From a checkpoint of a small mixture-of-experts model trained on Wikipedia.
Size: width 320, vocabulary 16384, 55.5M parameters.
Training: a variant of Adam for the experts, 456M tokens, 9874 steps.
Below are experts of layer 9 (counted from 0) of a mixture-of-experts language model. Rows are named router (the router's row for the expert) and show model dimensions 240-319. Each number is 128 + 24 x the weight over its row's rms, rounded and kept within 0 to 255. Numbers have three digits each.
After each expert's rows: a language model's description of what the expert responds to; "comes after" lists some tokens at least twice as common just before its tokens as in all text. This comes from a sample of Wikipedia text that the model never trained on. Tokens count by the router's weight.

# expert 30
router:143112159115148098108143138147127131144107140116138146148104135111192118117085152121111153101157073097131117166131078135107121128134130135138135129102153113109159187142117148126167107183085143126151166130138065169088133124115114146138146141
It responds to: Line breaks and punctuation. Line breaks, commas, closing brackets and list hyphens in infoboxes and lists, such as before "- Full name" or after "Personal information".
comes after: ")", "\n", "==", "===", " ==", " information"

# expert 4
router:116179164133166105122143124047111160098125088116121165107111129138124148134152141123110140159114142149094111152148134169118111127139129139118138145116136135128130147138163116143143176117125146107116170140173101112119129130090139101077159100
It responds to: Infobox field names. Field labels starting an infobox or list line after a dash, such as Born, Coordinates, Genus, Preceded by; also leading digits of dates.
comes after: "-", "\n", "|", "″", " •", "–"

# expert 17
router:125148093124119118111157108142143130083120151098084171128123150099167161149118085106157145139156108138162092147078090161120100139126137141145144136120126105146138133096119114131137110120141134113166141141173111147171113116122145144154170127
It responds to: Table cell separators. Pipe characters separating cells in sports results and ranking tables, also colons, semicolons, "from" and "On" in structured data.
comes after: "\n", "0", " in", ")", "3", "5"

# expert 6
router:140138105090076123117090157149101125120136126151136133125159111096121141119147118142140132103140131092153142102152132114154132167149109137066103114080082115117160132134134142170162120097103131112090135109121148083135131113176113149074135156
It responds to: Event and topic nouns. Verbs of beginning and content nouns after the or to in prose, such as began, set, moved, story, project, region, club.
comes after: " the", " to", " The", "The", "s", " his"

# expert 19
router:087116128101096114158123080107128155127119127165155121128164125152195133083151150121088086102145108138108130116113161189136118124121160150132095103137139160107098160163114150118097123124160097148134088159134142124107133100172146103129143163
It responds to: Pronouns and O' names. Sentence-subject pronouns such as he, she, It; the O before an apostrophe in Irish surnames; commas and table separator rows.
comes after: ".", ",", " He", " that", ";", " which"

# expert 13
router:087115148094110128146127131139085114106134096123127140119101180115111100165120163170128168123102058130113111113146161134086113139134099142105137128110146115155126112140117094137150105125125136148103134127116128116126088135120092147133179121
It responds to: Word-initial fragments. The first piece of a word split into parts, often consonant clusters such as sp, sh, sc, pl, bl, as in mort-ar, terr-acotta.
comes after: " the", " and", " a", " of", " The", " an"

# expert 12
router:089144138176103174136097138134122164119125128114132155145102154105136106131180172145161139135101151096104127104105078131127121142084124184092119120127145119161116120175158091126134113124119129162131106161142105131114136117094143138113107111
It responds to: Word-initial fragments. Opening pieces of words split into subwords, often after a hyphen or quote, such as dem in democracy, f, n, Ch, Islam-abad.
comes after: "-", " (", " \"", " the", "===", "=="

# expert 2
router:072106114087110103117107115102092151106153114107119078151134092126130169108100134148138110136111130164127093108131146170112165152119132098179144119143113094118155137107118145060095112120149154161154105162126072131131131147147111156144145129
It responds to: Sentence-initial determiners. Definite article "the/The" and sentence-opening words like It, His, This, but, although, often starting a paragraph or clause.
comes after: "\n", ".", " of", ",", "'", " for"

# expert 14
router:131114162134114101083089168152112149134122166158114167146119129114134137145129091120111090147140098112128097131157138117119151118164142130165131119137125157136154124160155149125149160163169157170127135145066122160160149144114113113136144117
It responds to: Possessives and list breaks. Possessive determiners like own, their, its, her, our, and line breaks or pipes before the next numbered list or table item.
comes after: " the", "'", "|", " in", " on", " from"

# expert 3
router:170085163145126115129147121139156162120136116175125121147142086123102123128174113104153114120135139134108123116124153116150105146120151167129145122170199107117143130136122191165084134138099130145123074079126115096068109144121154151096124135
It responds to: Space before numbers. Bare space tokens before digits in tables, dates and scores, plus currency signs, month names and quantity words like more, nearly, approximately.
comes after: " |", "|", ",", " in", ":", ";"

# expert 22
router:168127132129140185157085119144156131110147108105099138129094120118104165125105150127135154142158168117113131080117133141143135130087095084126105136130115133159078133109105126153118101132063113169129145091145158122146157128163130115107129145
It responds to: Digits and census There. Individual digits inside numbers, coordinates and dates, plus There opening census statistics sentences, as in There were 61 households.
comes after: " ", "1", "3", "4", "2", "5"

# expert 29
router:115144112172092139126135156138109139118112112147125119144151156137115162081149144140134130110137144144153169133119161102138074086152166138140135174112149119118107136110175179097115069123169105122113147141145112127101103159130126121112116115
It responds to: Line and sentence ends. Line breaks, full stops, closing quote-period combinations and heading markers (==, ===) at sentence, paragraph or section boundaries.
comes after: "\n", ".", "==", " =", " ==", "==="

# expert 28
router:140133113139177121154124119140111123125125130097148123128166139119148116149115074129103151163128152137122141117110151154155156153121119117116100101103106184119124117116113112116134125081174117094132120126095157103150142137114131140087129146
It responds to: Ordinals and leading digits. Ordinal and quantity words such as first, second, one, another, largest, and leading digits of day numbers and counts.
comes after: " ", " a", "–", " an", " (", " $"